Weights of a small mixture-of-experts language model, trained from scratch on English Wikipedia.
Experts: 16 experts in each of 12 layers, a softmax router, a shared expert of 64 neurons.
Below are experts of layer 2 (counted from 0) of a mixture-of-experts language model. Rows are named router (the router's row for the expert), up (a neuron's input weights, with its number) and show model dimensions 0-31. Each number is 128 + 32 x the weight over its row's rms, rounded and kept within 0 to 255.
After each expert's rows: "mostly gets" lists some tokens that are sent to it at least half of the time. This comes from a sample of Wikipedia text that the model never trained on.

# expert 7
router [138  80  59 106 105 142 115  89 127  87 155 147 165  96 139 158 134 149 134 111 127  90 120 142 171 153 131 175 135 104 178 145]
up0 [167 134 103 186 128  92 121 125  79 109 128 111 125 161  90  85 122 141 189 160 138 124 163  80 148 151 141 101 105 143 150 109]
up1 [155 114 112 156 166  59 113 158  39 174 180  99 116 166 105 125 138 122 186 137 127 154 133 135  93  73 102 129  76 104 108 125]
up2 [127 168 132 146 130  73 123 201 105 119 102 137 119 204  74 197 148 155 174 100 120 136 132 143  71 155  94 154 131 126 129 127]
up3 [160 140 156 124 137 124 148 128  94 145 102 141 137  57 107 169 163  99 119 164 158 115 189 101 157 156 111  96 107 134 132  79]
up4 [150 133  76 129  74  52 157 102  91  76  82  85 114 123 108 120 119 166 149  98 102  76 126 111 131 130 102 150 135 132 189 128]
up5 [203 103 117 173 135 137 106 101 112  83 145 107 103 161 106 124 129 157 142  95 144 154 109 104 193 104 152  95 122 131 172 168]
up6 [148 118 128 135 181 129 147 119 125  86 157 147  53  77 158 113 127 124  78  75  93 155 130  84 111 127 109 148  97 134  96 128]
up7 [164 191 119 180  97 125 130 155 100 143  78 135  94 145 169 188 105 130 142 135  58 109  99 107  96 123 105 177 141  97 156 153]
up8 [177 143  85 139 142 132 132 102 147  76 104 147 139  99 174  97 165 141 123 170 139 139 108  83 193 112 109 152 125 114 134 124]
up9 [151 144 156 157 113 129 134 133 129 144 136 129 172 103 104 133 142  95 114 167  90  87 143 173 138 112 176 147 132 179 152 126]
up10 [142 155 137 141 125 161 140 101 114 189  86  73  87  53 139 148  79 127 146 102 143 107 154 117 104 135 179 118 122  76 186 155]
up11 [116 178 159 140 137 136 166 131 123 150  80 150 172 173 133 121 181 139  93 150  85 110 122 132 155  83 140 127 188  93 122 108]
up12 [118 123 130 126 105 164 113 113 100  87  77  85 117 101 131 131 255 100 143 130  48 149 182  96 181 114  93 126 168 101 124 123]
up13 [121 123 131 136 177 140 126 114  40 133 125  98 124 167 152  89 175 127 131  60 155 139 106 205 109 144 122 101 154 130 114 107]
up14 [143 204 113 158  95 153 133 174 110 151 107 113 114 168 144 132 203 140 164 142 151 107 136 128 201 126 107 111 183 117 143 122]
mostly gets: " B", " Al", " M", " F", " Br", "f"

# expert 14
router [173  98 125 132 169 101 130  78 146 155 107 154 107  75 156 176 160  86  94 112 113 132 123 163 113 143 140 101 209  66 109 114]
up0 [191 105 143 112  92 113 161 129  76  99  98  41 149  91 149 157 121 105 167 120 169 137 109 122 128 117 169 106 133  87 103 112]
up1 [162 137 133 166 133 103 142 163 115  69 104 151 105  66 117 103 139 158 113 227 118 120 130 101  76 177 141  78 149 124 135 134]
up2 [148 136  79 141 149 124 144 102  95  98 135 101 103 107 138 154 139 141 161  86 104  82 151 123 120  59 190 155 123 139 107 141]
up3 [204 169 122 103 171 134 141  92 108 125  50 119 121 148 153 114 178 102  80  89  94 134 185 151  98  87 179 136 160  91  98 110]
up4 [167 193 136 132  92  49 121 107  91  97  51 104 116  86 102  58 140 163 161 133 150 128 127 159 149  90  89  95 103 183 170 135]
up5 [133 151 146 126 107 183 160 104  40  92 137 104 190 115 140 131  90 110 122 121 104 154 125 148 133 131 130 164 114  47 146  78]
up6 [142 156 116  97 139 147 143 137  86 119  97 102 160 103 128 161 103  89 145 137  97 197  75 146 128 156 204 140 100  98 113 106]
up7 [202 156 153 117 122  81 141 189  93  64  95 144 122 119 112 164 100 142 155 138 153 122 133 104 180 135 145 131 111 136 208 139]
up8 [118 200  89  91  94  66 147  98 105 163 151 114 102 126 153 106 118  75  88 108 114 133  97 143 135 137 127 117 141 124 109 102]
up9 [147  96 216 123 161 148 124  66  70 145 141 117 128  46 117 129 157  67  65 176 132 144  76  68 137  89 179  97 109  80 145 193]
up10 [149 109  72 131 120 146 158 125 130 130 106 122 146  94 105 128 200 163 103 154 108  72 131 166 129 156 130 111 143 104 161 176]
up11 [147  79 174 132 143 173 119 125  91 132 146  99 139 122 205 186 126 143 155  72 100 124 125 112 163 122 198 139 171 151 172 150]
up12 [145 120 106 163 173  70 136 100 117  88 119 131 156 123 148 163 131 118 186 151  80 150  86  70 132 137  72 152 101 132 169 118]
up13 [173 117 116 103 163 108 132  65  82 139  57 145  99 103 127 128 170 137 115 125  89 148 100  81 148 154  43 178 168  51 154 125]
up14 [174 242 125 100 157  99 113 165  78 140  87 112 141 126  97  68 120 113  97 138 129 107 140 175 154 127 156 102  78 106 137 107]
mostly gets: " part", "=", "hen", "i", "á", "aj"

# expert 12
router [136 127 168 155  71 158 188 112 140 184 223 149 160 137 148 123 146  87 118 156 108 118 118 130  80  98 106  94 161 177 133 122]
up0 [188 103 133 168 140 135 137 107  74 111  66 117 154  85 146 114 185 150 122 125 109  52 125 136 135  84 166 181 158  88 126  62]
up1 [160 151 113  93 190 143 199 160  29 117 118 145 164 145 155 113 136 107 100 106 143 162 166 163  96  97  79  92 139  73 196  94]
up2 [151 135 136 113 113 134 169  83  41 113 153 149  74 163 129 133 146 139 118 139  92 161 119 179 142 155 121 179 130 107 145 101]
up3 [123 107 146  56 164 103  87 137 148 148 100 130 138 127 119 134 114 134 164  83  95 156 145 169 128 163 117 162 112  96 129 168]
up4 [223 134 133 114 192  95 213 125  72 117  99 133 114  93  86 161 143  96 138 148  80 137 159  86 107 143  98 106 138 125 130 169]
up5 [149 165 120 177 104 133 128 114  79 103 124 125 126 170 125 149 151  95  86  68  77  98 130 136 162  83 200 133  83  92 148 128]
up6 [143 109  91 124 118  97 160 121  84 138  96 156 108 111 155 128 148 108  96 135 112  39 101 211  93 180  92 149  83 121 180 108]
up7 [141 175 122 130  88 109 187 103  52 123 140 113 155 162  91 114 159 113 112  94 148  86 149  72 147 136 117  94 118 124 148 153]
up8 [160 142 123 118 139 139 197 166  69 108  57 154 150 131 166 180 122 105 146 121 126  83 224 150 151 148 155  98 111 147 121 148]
up9 [186 141  98 114 106 135 128 143  93 100 128 157 137 113 142 136 186 110 138 110 132 133 173 195 150 105 152 146 148 102 198 152]
up10 [224 163 171 140 134 102 160  98 112 145  80  98 167  90 157 174 150 159  93 121 138  82 146 134 119 108  82  98 123 176 136  88]
up11 [144 115 130 155 115 102 154  82 120  68  81 115 132 128  81 158 151 121 121 124  51  74 127 111 103  78 127 100 100 119 165  85]
up12 [175 166 122 126  74 147 128 127  83 115 130 125 122 106 110  97 101 137 149  76 160 123 110 115 145 139 105 107 130  58 144 113]
up13 [146 174  66 111 131  65 134  98  83 108  78 177 131 156 139 159 198 155 144 160 118 132 135 100  93 140 129  82 181  59 157 108]
up14 [212 150 115 132 143 119 127  59 123 122  95  98  91 166  84  89 136 117 151 148 104 133 117  95  88  94  85 154 110 175 115 184]
mostly gets: "==", " well", " so", " same", " due", " group"

# expert 6
router [148 136 146 124 150 150 104  91  91 160  63 101 126 154 139 170 166  83  87 142 117 115 139 111  46 137  99  87 173 150 143 172]
up0 [122  87 173 163  96 175 143 124 145  84  56 111 139  79 121 104 198  93 119 161 177  99 134 155 135 117 182 117 123 107 143 161]
up1 [213 139 114 160 153  95 183 102 119 192  90  78  83 111 125  77 126  97 148 159 121 109 100 201 148 130 193 173 115  92 160  97]
up2 [161 121 135  96 172 144  93 147 118 146 125  72 140 203 169 112 131 125 144 135  68 208 163 222 143 159 167 106 165  86 127 158]
up3 [127 140 131  98  97 157 129  77 121 140  92 142 148 129 164  80 154 168 188  96  97  73 127 171 117 143 180  98 141 106 171 157]
up4 [130 151  62 141 191 117 132  86 129 161 132  76 137 122  87 104 139 116 121  92  54 168 127 113 118 139 129 131 129 133  92 116]
up5 [125 225 139 127 171 158 145 111  89 192 152  90 128 113  64 146 146 137 156 157 104  66 107 128  96  69 157 124 155 101 106 122]
up6 [121 181 100 127 147 144 125 167  74 164 105 123 166  58 147 158 119 110 143 123 118  70 110 152 135 175 139 140 148 123  71 189]
up7 [160 123 131 122 122 117 104 137  73 124 107 152 139 120 101 129 187 123 115 105 102 126 143 152 103 143 147 130 199  28 214 117]
up8 [193  86 153 147 117 134 108 126  98 112  93  59 168  81 135 109 155  71 132 142 125  99 144 112 131 154 151  76 113  48 121 120]
up9 [162 128  85 131 147 142 133 121 119 109  67  74 152 154 118 155 155 118 175 165 132 120 114  90 207 109 102  97 167  88 157 105]
up10 [158 131 155 111  99 119 139 136  87 113 107 151 120  83 120 122 150 107 163 141  98 177 161 125 182 123 169 122 129 117 109 153]
up11 [140 116  74 139 131  72 149 142  95 106 129 118 156 154 107 142 151 117 174 117 161 108  50 162 155 114 118 111 114 130 141 135]
up12 [161 173 179  63 118 114 124  91 126 192 115  77 154  88  88 136 161 165 174 133  86 125 105  94 144 178 136  81 103 111  99 103]
up13 [137 116 125 149 150 134 182 125 125 193  92 145 130 151 153  86 181 148 117 150 133 122  74 110  71 154 133  89 177  73  60 124]
up14 [150 182 116  99 115 132 168 114  93 124 156 180 146  50  79 111 122 149 149 108 141 193 110 132 147 180 180 152 158 112 141 139]
mostly gets: " York", "′", " million", " .", "aged", " km"

# expert 9
router [122 128  82  70 116 176 105  98 132  82 103 124 162 152 164 180 121 128 108 169 154  87 180 147 106 103 118 151  94 108 133 127]
up0 [169 133 101 104 163 131 124 160 123 239 130 130  62 109 139 118 170 146 105 184 122 127 135 108 120 128  85 118 118 131 127 158]
up1 [127 110  81  71 186  96 124  91  78 117  91 170 173 173 145 164 108 131 134 103 116 157 132 187 144 126 158  85  66 126  70 159]
up2 [135 132 121  94 161 140 155 143 132  90 119  90 107 102  92 137 151 138 134 109 126 107 147  62 126  89 120 152 161  87 135 159]
up3 [138 127 110 155 140 129 146 119 113 108 100 160 122  95 104  88 142 156 163 137 168  85 138 118 132 139 120 120 108 111 155  86]
up4 [158 153 115 117 137 161  96 135 107 189  87 122 106 182 162 158 138 127 210 142 150 112  84 224 111 142 148  78 102 140 138 107]
up5 [174 111 195 125  88 116 164 102 109  98  97  61  94  86 106 129 173 139 226 159 106  98  93 106 141 131 169 146 110 141 144 126]
up6 [147 124 161 187 131 122 152 102 100 170 101 160 141  99  50 110 171 115 124 100 127 128  71  56 214 167 145 185  65  78 114 108]
up7 [157 126 135 142 156 146 129 127 115 150  59 158 126 166 173 146 101 124 133 114 138 124 137 103 139 157  91 110 162 173 106 115]
up8 [186 186 120 190  95 119 117  71 147 100  93 106 140 141  92  92 191 105 170 151  47 120 104 145  89 122 187 112 107  87 125  98]
up9 [127  58 109 137 148 147 144 105  91 185  93 113 145 119 144 113 130 113 112 112 124 129 151 125 191 114  87 140 153  65 144 114]
up10 [120 127 111  93 138 180  66  85  46  87  63 133 128  69 184 141 184 136 200  74 132 164 126 162 121 102 170  73 145  74 119 151]
up11 [177 173  83 161 123 112 121 129  84 112  77 122 188  78 134 118 159  71  91  88 127  99 142 136 120 123 169 116 130  92 102 176]
up12 [182  88 146 101 139 186 171 199 156 193 108  68 162 137 130  68 134 102 138 148  95 186 183 149 117 140 161 101 116 153 128 145]
up13 [143 141 123 144 163  90 151 111 104 115 137 143 108 177 142 152 136 123 114 180  57  85 171 167 128 180 168  70 174 113 124  96]
up14 [205 122 141 114 178 134 123 112 151 144  80 141 157 123 104 157 183 131 167 170 113 110  96 151 142  92 130 104  95  78 133 124]
mostly gets: "7", "3", "9", "2", "4", "8"

# expert 1
router [ 80 184  92 207  64 113 110 166 129 156 170 174 159 146  97 136  84  68  99 129 189 149  87 132 147 105 108  94  95 156 148 174]
up0 [149 182  93 149 109  89 135  89  97  74 109 115 103 153  82 105 135  80 132 112  94 122 183 130 181 107  94 114 109  65 146 139]
up1 [122 171 110 174 128 153 129 155  83  93 102  92 165  93 122 125 125 118 102 138  81 135 120 154  86 121 143 134 142 120 163  25]
up2 [181 155 169 145 178 107 186 163 105  81  97 132 132 117  95 150 104 135 143 109 131 131 141 169 141 135 174 110 113 147 160 113]
up3 [186 167 119 105 139  95  99 140 116 118 112 119  98  65 155 163 115 101 168  59 120 157 186 149 114 143 155 126 172 141 113  81]
up4 [ 99 114  96 124 137 134 172  41 123 193  84 107 128 132 126 147 124 160 138 136 128  77 100 179 127 109 103 120  46  73  83 138]
up5 [106 129 129 155 144  57 158 155  43 165 140  91 143 163 131  76 171 157 139 155 138  55 110 159 125 168 122 141 139 115 118 151]
up6 [124 135 113 114 168 170 171 148 114 108  85 142  79 145 147 146 186 142 110 131 123  86 190 147  45 131 158 110 147 111 168 172]
up7 [165 129 114 164 133  92 129 100  45  78 147 101 100  84 126 188 159 179 130 158 131 110 146 144 123 146 170 153 149 173 155 121]
up8 [157 132 120 145  96  91 175 160  64 135  86  92 159 117  81 141 133 128 160  80  78  60 117 126 163 125 102 151  94  73 110 140]
up9 [123 218 116 137 191 124 224  92  37 133  83 102  91 112 122 129 158 129 118 140 128 130 157 143  90 131  94 104 173 142  80 152]
up10 [138 167 123 133 177 127 172 108 142 149 110 117 137 123  95 134 179 120 123 163 130 143 104 139 115 116  97 157 112 131  92  75]
up11 [154 107 139 125 164 107 116 100 147 153 107 102 150 138  80 101 119 143 134 139 125 125  60 109 182 128 137 140 117 142  84 112]
up12 [118 157 116 157 171 116 191 158  72  99  97 145 175  96  78 137 169  97 125  80  68 112 161  97 153 102 163  99 161  88 135 105]
up13 [145 129 132  97 137 115 181 114 109 137  78 122  91 107 103 135 141 117  96 109 152 128  94  93  71 149 133 107 122  98 159 119]
up14 [194 164  94 183 132 156 115 215  61 141  68 174 138  88  41  97 141 103 121 113  87 122 164 129 135 138 129 132 138  84 135  84]
mostly gets: " a", " an", " w", " un", " the", " p"

# expert 13
router [135 137 109 147 118  93 139  83 157 169 131 131  94 110  83 136  96 150 136 121 128 140  97 130 202 122 124 140  70 146 100  70]
up0 [147 149  83 123 154  90 144 125 140  85  84 112 127  96 126 125 107  88 125 100  55  62 161  84 143 109 107 138 112 175  91 162]
up1 [170 121 124 172  72 152 176 146 103 117 112 128  68 109  83 183 158 184 104 116 138 180 125 130 159 125  99 146 144 103 162 126]
up2 [139 138 154 149  78 182 126 155 130 125 160 121  97 155 124 106 176 108 137 107 147  91 119 129 140 103 113 105  92 130 128 140]
up3 [170 123 121 153 105 131 164 129 137 155  81  78 138 170 176 140 126 177 133 108 140 129 184 141 122  77 111 187 136 164 111 145]
up4 [143  70  75 126 167 137  84 110 139 139 108  94 123 123 152 155  94  96  67  79  92  93 141 150 104 141 129 100 156 131 105 110]
up5 [129 127  77 140 153 101 165  88  87 129 102 119 145 135  94 130 131 163  96 144 124 172 154 198 122 160  91  82 118 140  99 109]
up6 [195 127 157 114 109 116 183 173 118 137  86  72 114 128 162 112 138 183 113 168 121 115 114 129 153 131  95 129 123 136  99 104]
up7 [145 136 130 176  86 191 118 133 134  88  91 118 120 182 134  95 156 117 120 145 148 160 134 144 169 133 102 132 139 145 116  81]
up8 [133 143 198  42 144 134 123 153 108 168 109 110 137 100 120 120 155 136 156 137  86 131 169 125 115 162 153 131  90 101 114 119]
up9 [180  95 157 108 159 132 145  88 119 107  97  48 133 117 143 140 175 155  60 101 109 178  95  95 142 104 121 126 174  71 143 151]
up10 [113 146  83 130 100 133 129 120 144 153  97 112 138  78 158 138 189 183 131 118  99 193 126 103 151  76 109  97 137 108 126 158]
up11 [187 124 160 204 179 126 123 135 110 170  81  80 134 177 151  99 149 151 102 126 100  90 177 103 134 122  99 117 145 172 107 106]
up12 [166  76  66 148  91 115 200 123 100  62 100  99 110 118 153  84 156 105 192  98 139 124 120 161 183 128 162 101 102 125  91  86]
up13 [131 174 120 120  81  96 185 144  84  88  69  85 135 106 142 103 172 110 104  91 108 187 112  64  82  94  91 166 141 166  95 174]
up14 [200 155 130 150 183 106 170 138  94 104  78 124  98  43 114 161 163  68 111 121  60 107 147  91  98 125 154 113 178 101 190 131]
mostly gets: " Con", " back", " sub", " Col", " born", " se"

# expert 4
router [138  88 154 169 130 112 149 115 153 149  93 100  92 135 184  84 131 165 176  80 107 124 168  67 197  69  75 162 126 162 104 121]
up0 [175 169 123 115 106 149 177 160 110 102  79 109 110  80 160 157 152  87 115  60 158  66 121 134 163 134 130 131 156 132 115 201]
up1 [125 131 150 147  61 127 150 136 123 145  84  91 139 107 194  99 136 145 132 173  95 121 179 180 166 112 149 141 101  85 120  88]
up2 [154 167 132  82 136 147 176 141  75  97 155 100 104 104 160 144 127 140 128 131 113 113 151 139 107 155 111 140 162 118 148  88]
up3 [233 182 122 127 111 129 128 121 104  87  99 105 117 128 137 133 137 160 114 135  43 150 151  91 106 145  89 110 217 159 129  72]
up4 [ 99 129 121 105 142 176  69 159  63 174 113 151 106  63  68 154 110 149 135  85 100 108 135 104 132 130 118 112 221  57 148 130]
up5 [124 140 109 125 136  94 141 118 118 140 140 124 105 129 133 104 127 118 135  98  35  91 160 157 117  97  97 165 182  86 115 133]
up6 [192 159 105 167 153 140 178 147 148 100  56 108 116 168 171 130 142 162 162 126  96 128 144  76 110 102  73 111 122 113 157 137]
up7 [130 181 177 126 119 167  95 161  77 169 125 108 127  89 101 122 110 210 146 163 126 134 135 165 132 156  63  69 139  91 179 132]
up8 [134  92 158 132  78 114 183 137  78 104 126  94 105  87 116 136 194 106 126 161 108 145 151 144 137 126 188 107 104  59 157 162]
up9 [144 183  92 157 152 121 173 150  64  86 113 154  67 100  75  89  98 122 147 138 111 158 128 145 143 202  96 160 145 104 205 168]
up10 [221 143 103 103 123 122 176  83 146 116  87  98 158 187 118 201 131 105 137 135 119 151 141 197 142  87 140 134  92 154 112  88]
up11 [142 118 137 102  86 116 139 132 133  84  93 154 115  68 123 161 178  99 114  97  93 118 117 114 165  79 195 115 165 128 131 119]
up12 [159 159 157 107 180 143 125 108 109 100  70  77 129 133  90  71 200  73 145  97 144  96 149  82 101  87 153 162 122  95 161 133]
up13 [142 169 169 114 108 169 192  91 115 130 109 136 148  63 145 211 180 159 102 111 174 163 173 119 120 135 109 136 100 100  95 152]
up14 [141  87 132  98 126 114 112  74 103  86  74  89 156 127 109  78 185 119 124  76 109  74 173 107 153  81 174 170 127 117 152 124]
mostly gets: " |\n", " but", " year", " War", "ane", " Kingdom"

# expert 5
router [ 93  80 134 133 158  97 183 234 118 105 162  97 149 152 113  59 162 111  99 154 184 106 161  66  98 103 139 188 135 148 127 130]
up0 [225 139 109 115  94 143 110 135 135 142 112 105  94 128 164 136 118 104 106  77  99 173 104 141 131 105  96  84 154  36 100 118]
up1 [160 126  90  94 162 168 189 170 131 117 109 132 108 109 129 117 116 127 191 106 162 179 106  85 191 118  97  98 119  96  65  88]
up2 [103 129  55 146 124 213 148 102 141 202  59 171 102  96 102 155 144 160 161 147 152 118 152 133 134  89 114 139 119 127 165 142]
up3 [180 178  88 151 114 115 151 134 153 115  90 119 170 116 138  95 156 134 118 111  86 137 125 101 205 136  84 143 154  62 118 103]
up4 [134 116 151 108  96 124  87 118  96 158  89 121 163  72 128  78 124 124 107 121 153 161 137 169  98 133  91 130 144 102 132 102]
up5 [168 121  61 126 162 102 195 160 115 132 118 177 153 110 121 110 170  83 145 150  69 150 147 119 168 110 124 132 178  77  71 174]
up6 [143 185  96 100 124 136 100 147 125 145  94 130 147  77 181 130 139 133 180 156  95 163 133 131 127 144 145 109 138 121  72 131]
up7 [196 156 111 129  85 157 169 145 127 188 138 151 128 143 124 120 133 133  92 145 122 184 120 106 130 134 110  31 209 125 167 162]
up8 [ 98 128 107  80 120 115 142 155 104 154  81 175  86  92 105  85 182 160 130 149 131  92 105 109 119 107 118 163  90 163 135  95]
up9 [125  76  12 111 107 142  96  93 132 182 114  69 106 118 169 176 166 108 142 104  77 144 153 115 131 132 189  66  98 123 128 124]
up10 [169 137 100 179 148  91 178 130  82  99 125  92 106 177 179 140 156 137  76 125  60 124 123 196 164 101 141 164 123 118 176 120]
up11 [172 134 140 189  68  98  76  89 147  86  91  88  80 116 121 133 163 124  97 136 105  97  68 159 110  98 134 177 143 155 185 136]
up12 [157 138 137 135 138 150 142 141 153  96  89  94 151 176 126  95 165 142 117 117  64 126 113  73 156 158 122 155 163  99 116 130]
up13 [131 153 120 205 157 135 145 155  35 145  98 152 165 115 105 192 116 144 112 144  90 138  83 112 143 143 106 101 112 123 121 122]
up14 [135 149 130 185 158 230  78 167 157 131 113 146 144 136 113  97  97 117 135 159  84 100  95 141 116 126  64 160 185 123  66 134]
mostly gets: " were", " was", " it", " which", " his", " who"

# expert 8
router [103 121 141 111 145 130 109  98 133 125 159  98  99 122 121 103 149 100 126 118 123  89 145 145  88 124 250  98 108  75 153 113]
up0 [145 111 148  71 188 107 119 149  96 120 121 104  78 184 116  96 124 128 114 155 123 127 131 116  86 131 122  88 104 108  57 133]
up1 [137  96 113  90 108 156 218  91 132 101 128 140 106  83 100 107 141 141 115 144  92 172 143 146  65 130 120 167 111 101 137 184]
up2 [128 113 149  77 167 111 196  92 101 141 148 146 126  80 177 125 194 145 155 107  47  98 126 145 170 129 161 109 193 125 131 131]
up3 [148 165 117 177 104 179 151 108 141 103  39 142 176 148 169 147 206  83  81 125 138 132 172 101 114 109 125  92 124 155  90 128]
up4 [152 137  96 130 141 143 153 121  38 132  69 119 133 113 240  99 141 127 138 127 178 113 196 160 121  92 110  80 108 126 115 134]
up5 [150 191  42 168  87 144 121 122 106 126  94 145 114 112  70 166 112 188 189 113  95 104  96 153 125 149 120 159 151 165 118 137]
up6 [142 119 121  91 126 112 217 148  92  92 137 123 143 136 112  82 134 154 150 149 139 170 153 130  99 139 186 116 153 132 156  92]
up7 [184 151 105 184 177 131 152 110 108 205 113  90 115 143  98 188 149 151 132 174  93 112 100 171  79 139 164  92 121 144 137 166]
up8 [151 163 151 125 131 112 140 149 101 153 121 147  96  19 110 181 110  84 117 127  67  54 109 105 138 158 155 161 130 105 146 148]
up9 [191 124 108  91 139  96 119 120  99  93 113  52  92 172  94 124 134 145 107 107  87 107 115 190 119 152 178 125 113 189  71 117]
up10 [123 115  59 119  83 110 152 125  72 128 120 100 120 134 144  57 134 121 123 147 106 161 131 167 169 133 170 110 135 103 155  98]
up11 [145 149 118 119 149  91 178 132 146 168 112 114 120 189  87 145 162 176 148  98 146 103 111  71 113 120  79  66 158 168  93 144]
up12 [148 157 154 170 124 161 152 151 106 125 111 163  96 157 175 137 142 149 160 162 107  78 141 110 176 125 109 145 127  97 157 198]
up13 [179 141 114 145  77 127 157 139 126 142  86  74 145 141 125 137 154 164 131 169 134  99 123 126  83  91 155 129 157 146 170  78]
up14 [134 129  88 113 130 162 127  99  55  74 142  40  92  89 166 122 170 142 117 136 106 129 188 128 179 108  91 137 163 101 152 171]
mostly gets: " years", ".\n", " made", " end", " most", " dis"

# expert 15
router [120 198 207 117 127  71 177 179 149  14 116  90 148 154 158 107 137 128 163  98 129 124 151 143 129 190 116 121 167 142 128 178]
up0 [159 179 103 174 110  76  81 134 111  90 136 132 151 111 148 179 148 126  92 131 139 153 104  94 118 124 102 111 160  62 144  78]
up1 [188  70 144  59 140 172 148 140  95 202  66  92 151 166 163 122 111 186 134 171 185 149 146 188 139 138 143  85 120  61 168 151]
up2 [163 116  74 108 106 161 154 139  70 138 118 124 134 116 145 154 159 136 129 172  94 104 118 110 129  84 118 113 153 130 170 133]
up3 [143  94  84 166 106 158 112 116 109 174  99 110  96 104 140 113 118 145 128 103  94  36 191 151  85 102 113 164 162 127 157 110]
up4 [141 192 116 174  82 104 156 187  92 173 113 124 181 102  87 137 169 130  96 118  90 135 170 119 156 163 119 101 166 164 120 106]
up5 [128 162 125  88 145 126 138 189  87 158 113  64 166 117  88 199 112 125 103  88 115 135 100 159 106  85 198 132 162 119 117 118]
up6 [142 159 128  90  92 190 195  80 123  64 130 172 111 136 126 112 152 130 176  79  98  61  90 161 111 138 159 115 139 114 131 140]
up7 [159 133 139  77 142 122 178 101 105 130  32 109 112 118 158 116 197 109 162  94 116  86 159 126 177  61  97  57 147  94  95 121]
up8 [139 158 125 145  90 114 160 214  66 150 155  28 146 107 110 140 124 131  99 165 118 124 103 170 123 145 160 116 145  88 140 111]
up9 [141  94 130  98 146 141 144 119 141 140 110  85 129  74 161  88 133 127 209 101 147 135  92 117 198  81 123 135  89  80 130  75]
up10 [130 101 122 147  96 110 193 107 123 100 144  96 118  95  60  92 126  69 167 132 130  94 119  95 132  58 140 128  46 103 112 116]
up11 [154 120 104 183 131 118 156 122 100 141 134  80 122 155 101 156 150 116 128 121  97  69 144 208 168 138 123 171 159  33 157 140]
up12 [172 168 134 121 155 157 120 190  97 118 127 154 150 120 116  91 127 144  85 159 154 137 180 136 127 139 163 166 215 135  94 111]
up13 [100 210 117  88 112 107 163 140 127 110  93  80 131 122 128 139 156 114 124  90 102 135 150 138 144 143  96 117 154 123 121 140]
up14 [171  99 100 142  97 150 105 105  61 104  94  94 127 158 152 190 144  92  94 116 110 114  95 107  88 115 162  94 183 117 132 163]
mostly gets: "==", " United", " =\n\n", " season", " University", " States"

# expert 3
router [139 159 135 165  90 144 145 223 130  78 137 131 188 147  77  82 121 104 168 102 129 192  55 127 106 156  87 107 148 105 152 124]
up0 [147 161 172 154 164  87 158 162 113 136 111 138 122 100 102 119 117  96 160 178 119 166 135  98  98 147  95 163  89 116  94 115]
up1 [107 161  90 118 117 175 146 103  55 101 101  79 119 192 102  89 113  94 110 128  93 126 180 123 107  79 132 139 157 118 141 128]
up2 [173 171 140 133 129  94 119  80  62  61  84 114 133 130  85 117 171 140 150 175 114 138 196 117  85 100 111 139 114 119 135 119]
up3 [178 119 136 168 145 134 145 170 107 107 114 136  98 145 163 145 139  86 132 101  93 165 173 128 149 158 146 141 218 129 175  97]
up4 [190 158  93 119 147  76 107 125 128 101  98  67 139  78 173 145 116 112 119 130  95 135 129 158 167 158 145 104  94 112 150 109]
up5 [120 176 138 135  85  11 155 128  92  91 106 105 149 124  94 112  96 168  99 102 119 114 129  91  87 142 116 110 130 122 154  75]
up6 [174 185 116 134 133 150 111  72 121 169 116 127 141 125  95 129 186 127 150 134 134 150 126  69  89  79 154 198 156  50 131 141]
up7 [163 143  94 133 108 128 165 108  95 144  79  98 134 148 152 157 154 137 104 125  85  58 139 102  83 109 168  59 174  90 142 100]
up8 [121 155 101 127 156  98 153 159 124 120  82 126 126 154 115 129 146 135 149 103 105  80  88 159  89  92 119 114 114 128 125 192]
up9 [136  88  78  96 142  66 117 168 105 138 154 131 133 171 166 138 150 135  75 168 144  76 138 162 129  83 196 146 150  78 129 129]
up10 [167 185 192 109 102  77 162  98  92 124  93 114 169  94 111 131 112 123 136  91  83 123 125 122  86  95 104  73 102 113 150 105]
up11 [196 154 116 141 125 139 165 116 102  94 123 108 112 137 110 150 144 152 132  99 131  41 178 127 169 141 146 139 140  59 124 131]
up12 [146 158  85 158 133  71 162 102  95 161  96 133 152 125  90 140 125 103 133  84 119 101 148 168 220 123 119  72  92 109 148  86]
up13 [148 107  81 125  77 109 177 167 120  81  44 141  85 105 101 106 112 176 100  94 120 142 182 164  60 148 113 133 102 134 167 108]
up14 [232 111 187 102 145 154 145 192  89 105  83 179 160  24 169  90 158  94 119 120  52 170 148  96  91 173 109 149 196 135 118 153]
mostly gets: " t", " s", " head", " j", " f", " man"